From a checkpoint of a small mixture-of-experts model trained on Wikipedia: vocabulary 50257.
Below are experts of layer 4 (counted from 0) of a mixture-of-experts language model. Rows are named router (the router's row for the expert), down (a neuron's output weights, with its number) and show model dimensions 0-191. Each number is 128 + 32 x the weight over its row's rms, rounded and kept within 0 to 255. Numbers have three digits each.
After each expert's rows: a language model's description of what the expert responds to. This comes from a sample of Wikipedia text that the model never trained on.

# expert 11
router:118116134100140144116115111130105116194108140126105063122122127108141118114112157080150153134158085126145108163182088121190127190131141154100119132143147119111114089090097183214079085094127066060068158097118120115131063132113125103122160168155202135135113047141164195131162154122139095093146155125131167140136107144126126164116111134154162155078092091144113146162046124113101145131105147161115150114115118111166101120147107194124102144114155141160191131103110147109081152133126105138137074067107121118091201123096146090156110148137103166190077113021104163158086139085082119091
down0:132114176116166091169096148123149135129132120134155116113140117120121128099145159155096141131101130158150138119095113117105141071155131079167122150187204124080108157138136095231109166119157069170142154148071188096136118081096150112104157118098106134120170136128095126105182127128092215131093159174139078094097126131148104118131092150066123162098121131104118137133164144108137153147144105131130106152197138084107104131067120113133126107093158141111163137156114123149153130148139184017116161135087148156083122127129112095129132125090079094195163137124112079240165081116139140121
Description: Indefinite and definite articles (a, an, A, The), sentence-initial This and possessives like their and its, plus paragraph breaks before headings.

# expert 15
router:126122149156083132130080076151126132107175082152147125125176168147111118057144123177124075170171099129168214098112150101115072102163132120107094141125112116177102114122144089152090160133127169174130096126095116182122172143106137149116129127134135131107172098139104047114073114149145117123130105163135137158141088166095125114171139169153115051164075170142115119191148074148115153143116150120127106124132122105159126113070118128143125088065180127147137147101095143164148130116159084130133120149174128161113090153179128141203108098129156014121152094157078153206120094180105173106
down0:133117192105123124109120150089116124160113085077089155138107142116113163251132106129130126165122139101161135140026144190144156121134145099055115109191120096161141119144113138102139120104117120123171107074151123190117111151089062123126150112134170184113107159096170157145190083134118164073140155128111121120097137103204113148107125116126112100105192091175139152133170134125156103165166136144154115158117116145121162160132108085138118164126096181159096135128119128148135145129154181122109108097140127123056118128141147091102109078136207129139115103091131162073129161084147079176
Description: Plural suffixes ending a word (es, ers, ts, os, ings) and group or activity nouns like people, team, music, members, games.

# expert 22
router:121111121128133145101100150158153119197131165137122148114086017124114142144136101121131146136094120104119136139154125167109156226109199127113103143129132145097116045137176136101118108028109108116137189112084180180107122152095146129038142189186144125123113155079088150167110140169179146100162097107093149153132141105137108098102147085121132131134129102162140195127140136157137137130133078134173118140141150134152121099119115125134098132158027136094095112101144105158070144130086142098058146139124084114065174139099178093087110137121141088078051172126168161137110132119099117061
down0:087107158185088101180094115151117098201113093141136082114147134101103172136133125137131135093095193097118091114129145170140096148119120126150165185150167133120120136075132116104098158123151121092151116145104124177150082114192160119099119121049118158123156111127170113151076117193140096123100100140126150157076081102106166128185130140141143120084117159079137097187055129130153106157143107134130134129094106111117118182105143046144116102106149223175093189149110134110119100095153111139116117118129108156130112105168097152141113189136116140136131091157159028110111097177168146152
Description: Prepositions like from, in, of, between, and math operators or separators like +, =, —, ·, as in MPC · JPL.

# expert 7
router:131134120138118138100147130155199113184214076116111096113135072134146144175101132070129043107156155153150158151130136177148162095111172140198130158183103156126147105142097143113120155127133203126103100130115125115128195161081136154035110110127140107109123094136144116151097171132131154101169075158161159121150137123137137151094128212085108079126167140085133170138103143181128079107208128140114136134135162129182161121083119168167131155136143128150150174126135094085102120138146120129120121185138112167134084131090145075133073158133062169106137158124112157062133155180076092105
down0:121082132102164127190093080151148110128111176139126112152154163145181144092102113106135159130102186134134099153117102140143061170157186204150094148128146106153150150151153152185124100170151091156091083142139109185189105148116128089112127167165175137143082138101195202122133180091106102109188179137117108120136117112157165123162132170120140114069129130146159158097123135098118143163131156156144129154154119110160104158107152137149094095145104255166101128075153121116152158130159110104119101116083144071127166145127115183135162108094134181151085156133137150202172162091151166048
Description: Auxiliary and main verbs and prepositions after a subject or comma, such as with, by, has, were, would, via, near, after.

# expert 20
router:136116102139129127116087181110127112159183204136157064169151165143104119193124178060122120143152168112128125095164098151076093156111160147142102142072145126130165143156157212095157111098066109096186112116169119138094127129154118161117166132143168166154120144166113097115095166125089140086124136173154144123140127146127123153147133134218147111113096079124099107204155071137126066167138138147118121133086070115197112122153142081160082141133083132063139091104133103133156126144118121132086141153037157082093156146163086103134182184160122169131129173104085130140097110172008115147
down0:173110163164114218113155140061145152213139103131109111194126109187096098111143173102121183123148118140114117159138141097118133124133127105171137156114111127149143155049152129092131182194124143123144129079095091132162115158146144124150171089075174155148133106147148067170130099099167125125107163168116090145079145087116132094126112137136156179106154194100134144095141103111134089131113142117139078136089112083061139133095121119158067120139230029067164138145062112084105158093124101091112051112150096158178204095110088126113124157145093154180108103137096113142109118181102134097
Description: Periods ending sentences and the first word of the next sentence, such as In, On, He, However.

# expert 23
router:130141140144158132124106196162152119139112096130057047096123119111167145155091150118149112168169164120140156172089135155098116107110169126159109147126086102148062156122182136067117103115215112119128123105121121100118196107142170154073155146119148108092159181097135156165117125159217085139196127115100097103184088131153062134123125060166111164124078139174130172183152148172124115045119126151140095133123006095147117095141121155119090116096135143191126096157144131122114135147134125100077099113062116155081140053106120101132123160131104207062034155119141172128146125122150142147
down0:137137089140135135183126103162178150103160132107118191104078101166109090133106168097162147213123140121099168127109070084116124191134078104102137130118138123135139101125148148129205156141148091141151148131115161155129104147115140129124139117135095110210090112082124106125161073137115140129093047112089084142106165088170098121104142143171105096172146073189117131104152161152155162094077123081172138108094196082086105173151120172101159123106091189109152097131160152121150096160147170100140102114152084129153136104145102177139123100103166132128116126143147111063168082145147105086
Description: Common conjunctions and prepositions joining list items or clauses, such as and, to, in, for, or, at, &.

# expert 10
router:086120133117176129136199121143129148157128145171074114092137146094125132211077111092167141110117190123121090138170093164125133135133155080086148149096112080133119115081191097072167092117178083075138110145124094153095147104160137157118124125123096119121076155115119172190130112092172073120156172132193085160081113124128121109110157121122152158155146080145178148173125099140155104089136087161129119151090114109233116094139173088164109121186059137103152102145154144126139128100167096049072089125092130116094168098136158128155163170076132147097152104059153152140169112064151139141
down0:100152131097155148123093165097109170147045144126120125122082134146153138116177139128147106101132148136119130125121146137113042147108114161131189098148192148160048103127085069164129206157103117145085108152105142130145216133095125149090099132173160154133129091119071099125126144145111089199061129163126203132167193155177153097085158134125153146137166156083137149072038161133109086108141102139130144126090109122102128176131169116073100147130175116127103151134186140129164147140128124096166149159145169125096109159113217115137114156114076156103127118062136094144104066129123124076
Description: The title Sir before names, the word the, and digits in sports statistics tables, such as Sir Robert, 199(5), 21.

# expert 1
router:134127167131100112146127121161153143088128114091168116140129158136156071146174118215101194110137113133117039111122169109129109126134064137157197109136131149136139202182129108144053171203128149124132138124112147106147142127139109129131128100125117110123148081138116091142138126086093123162136143129087135162101132163162102084105148133072139134141117096110106053123196138131153092096123129164107123114167149101023156138096107165153155146124096126098130133120117163141130082132117158115188159211238177097139103125102148113143168245116123185200192127149107120092105142135106152156
down0:153109166142128096159051109169122121167094127130097162133175088100147127160172095102049112122101133055140114190148160044066221091132129160087166077150110128096145114094134109072120069133200161140093133092129115096122155155140078112098104133114140084140174109109085166153117099215150123156087092151151060084110147159114106212118125115121099095153164169154203153129145090155115133065116143126122092161141118109133169115160185156149138132083125180131099157117092113125141148086115126104168126085069133133128049162137107125105086083176176136143153113133125145146149115069149110083
Description: Adverb particles and direction words after verbs or articles, such as out, up, back, off, down, left, plus career and nouns like route.

# expert 3
router:117132102091138152135167147137090079121086144141085040133172077120089182165082076107137157108060142095116152126156147139104109151142172096172102192143146092119091155092159160117156077086170099155117157133155153164143111112240101105100162136093153148129104177094153189184114179129125109143139155116137160103196070104116078135181116162113166158125115155162150158176155151162143145157129138141109130159066021136156083105146147086116067091062151125183112090161169114148063193108143146130077095082145105106095185114158126106119145186112105147069080146109157100110148137087146089184
down0:128115102155099111115221132117062144110130152120073197147133129112100137030121148112145139134209110171093162227073120081156095094138135120106115099067154151117075135184135150115120101089136152132093142109120138124193102077133134107137084142074123151137087190106167106131084143171146149151134158136095084151129149089098085152151102098142144097117097096074123129111109142070117106189105189119074171158124158149115129114155140108162077142173153118094169134132175125117173176124171141120191197116160086136135158163197143136108127060129140151179126143106111134110052113085146065143
Description: Digit and number tokens in dates, scores, stats tables and coordinates (48, 63, 199'3'), plus "of", "Position" fields and ″W/″E marks.

# expert 14
router:080165149117199124123123062171128149154175147161165085134139124124088175152091078131106155141136137120123151142099111123081091129097154092090154174138113120118141142119128132068152145102145124115152099119134099177153078165203167088060125144142121141124099169107103152128119066126163088129176109109114155085149097145119062166112106116150160136109192118154112153201148136157169085095163153170110099137133084105147103115174144128185065094134087142124152100144116169092127133115191104105088122100117083170081128054117107131115114152144114167098065186159135110118175104105100149151
down0:199139207116173153113121127093106137127131192155108152168092154115195140109138133082140048128108112160108073138067115111115109121101116119153140129086207000116062140129090193095125111136134072106132130128116077145133145093114096117114107095120106124151082096109118154166107174109159156098177110129135137082099169156188106082143103112099154145117096157108130112175121103120088149043154149174082167102126162104131096145100167146124082186145121040138039135107135142088147119186094146098174144106166202120125143137165069130110093145148153125140098109130158112119113135133076125129
Description: Pipe characters ending table cells after names or numbers, plus semicolons and commas ending list items, such as John T. Johnson |.

# expert 16
router:107113113079127117149154095114121162119195135116133123146138124074161194124021152097138122120140155090140131118126102100115127115119153108101163148104156141107116107087101186047159103140222085080168084079165120113151125118168114082145164117107123135131106176076189160105118107134143146152152090103124103096102133136140110117115092164110132112109172103090101173207133150175168116095090151130173104149141075124178120122183137090111101133164162144155145078185092209102160171131134063118147110181117047078109127093098048160116141121108108199148135096173094169146126143100105212155
down0:130070127164172139123116130112104085125139157152124143138145075122169091181193109186162124071129083169133139199152139140159112102097095083164112136141154081127079103159159143161134109144044206152117147124158086156137140129118145137155142087171066140122154145122119168123121124080143140133164077116189158136132162152153104117151078124127118108179106114116126107103081133148081188117152105139106179116148063135121157105071156137164117079136044119135144156124121118157118101126142158104101161162142072195151166135178151121104045140171139111131146085131112128147117124108128184107
Description: List hyphens, table-row pipes and heading equals signs at line starts, plus hyphens inside compounds like COVID-19 and 2010-2015.

# expert 17
router:142129098132177133153162156156154139189096119199132115165070114116124170114116144130137140126167133142120142150167091111174124231119117130126105088120127138148114150116113156136138096107191115171168090154112102090169111121171122132140095074117059141098085113097144129128131135139114119139098132108094106143073127070039147121113137067169139135117148126127122173127086059132093165145078106081136201123127146138160122122147106081160148122185122127117129152151119141115176183122107151175134110076108125122142109109100179121110141165136127119221096118167074091083127124119132110094
down0:192139095149147162210159136145142119121093105110137142079138086116173148122079161084128091155151068133195084070121156152150094125087159044102162157128152113156135134113163111125157139122152133117169112150096106157158164177102154153096104112080162108144139133135124075090082123095149168163146132088094072105098103135124151137189138162154109099114131067118145161194147129098130139158109146129149113164155160098156090121131119146114137135114114078108122142143073146096070105109120144079107178139135083119113121125173170141055120131136084110095135133144160134122114133169172071093
Description: Possessive pronouns and adjectives before a noun, such as his, her, its, 's, their, new, public, human, Holy, family.

# expert 18
router:077163100150217134117090100125149077133095102103122130122115071064110127205105114121103145187135119088156126123101078156151128138108211129096119147166132096099180113101122135099144103058195093117084145067111148127083169128129132073039143125120108132157107188129114172161152117115155105158143109168112126113145131093108040124095112075085135151096140068188142149167161195147141114096125121147132119180132065139173113126152115094188055102157114128168095113171150126165101176081160167134093109076097072135131153109120087066150116114134150127066062181062138103160120141055112154116
down0:138089081134158160152135145063129179152027132169150175121182111129133095115124164104140109102114080101167185148099143124170070143151109174148200134132184147117126126133131124156114175106097123071149173120101106135098117071145115143100155163117152112130130156138163082125115179157112167151070164155085081106115137090137160123087125117108216152085095107146136095150097148133097156104137119108115107156067172192121070151121143109109127208150120137176098224135110101131184131163154154171141164121132127097133096188210138067152145161169155072127168126150081182168106130114145121171
Description: Closing parentheses after names, countries or numbers in tables, such as (PYF), (2nd), (0.04), also the and it.

# expert 12
router:120133092120174125111143139092117136217102131028066145095135162082071162137157068090161132130138102131145106085181152159140167175099170095118097116117119124120122114121122114144158131101118153118125162142145120145122107121091169135129140142186087129164097104129127194190113112136144126134122172150181134093126152148107144130123070142089126113155152102117146180094127147061089119112134078149147113121117115133120154108129189111080148141091123131113138079099099095112115131141115144087097111088086106115128097124102129137137083092156133139129059165075117135164128132124117144086
down0:216167130166147097163149131130126110076156147171161150146115113137165077145099175055123087150117108100130188099090116171123192126165138128160177107179135154061202137150193107135122119135158096067174120123186178134168188094153178160145102137153112176125126095104112160121150104179162148125111085102129115118116103139131117127157115157143083153114172172124135065145116191126155130121128128158194081122148158157148161152092132168095142097151162179097142076108161115121114098099087172103113136131105118122173091141119096127113074083190095180128107120121131101140144142116112101120
Description: En dashes and hyphens between dates or items, the initial J before a period, and New before York.

# expert 2
router:131113106164136105128141167116162109117073217179103141155098144133145068113122179088149115068143091148125131108099104113160141144146059156153146143136143134111111126126135128128110147137168132172162137088154141136143117102101072139131107132076117127101116182154137179071163095110160164151092094144096093149125116101131118105136161076135134158104119105118119088153103127139142130115108121162179137146168131122061132149208137160080103129173109129182121120158119142143090181186112159090158138085067103108096143138099159093053087089140132191047123124196157095084149150094223094116
down0:140187106091124122136112094164119089151133080163141057092130152130186178145148104152134116144142165110157084093060088178163134143170092076139125148117105143146131174143153096132129117093133152150086073121174191159166139139121184081109171119089063097171143086192156116116173177146116084103179089100085066157190087133122149146138081116185092109126116110128171112147105162127123127125159155119155118114211115113097133131179062102100131130190158110144101126099124106139099120100056073090154123124146172126165090124171114076095156210123129123099078170152128155103129129065093059162
Description: Capitalised word-initial letters or pieces starting a name or entry right after a table bar, comma or semicolon, such as L (loss), C, Mc.

# expert 6
router:098140117143184139150163120136083140105171114171115098146153094046155188154048123157113122209141162058139097114124114184117089127150165108157130149074181111148146113129206175102152082109166156108114168141184161142087123145121109130048152143100097145127071188124112126178142150134164077132152126059122139132101073196148077147119145110087143130146149121140117172191151161159186132133110160169141147141103049124133099121126117151170072131177083137145090101141169096058128128100137118133121066131053103133083158118129113148136128167114111104076081105100143155153155088105133134160
down0:100155120081078142146146193117134136122127112192139104164116073102129130129129155095138151099134153147141124086089108162111176076208081078149173177126090079138131123156137163141191128128115148153138172141108142164103105165118094166129138117106091163178129087119159086163112101124116077130160157139134149137098142132078137103145122189163117108069182168074151131120152137121226105199183147159101165197126173149153120128168133120137101053169099153142092128192130103166090088111121104102122114167141059117172185147099104157133147132196149118195122100156106140137104164116065166151
Description: Bare space tokens before numbers in tables and dates, and dollar signs that delimit math or currency, such as $72,760.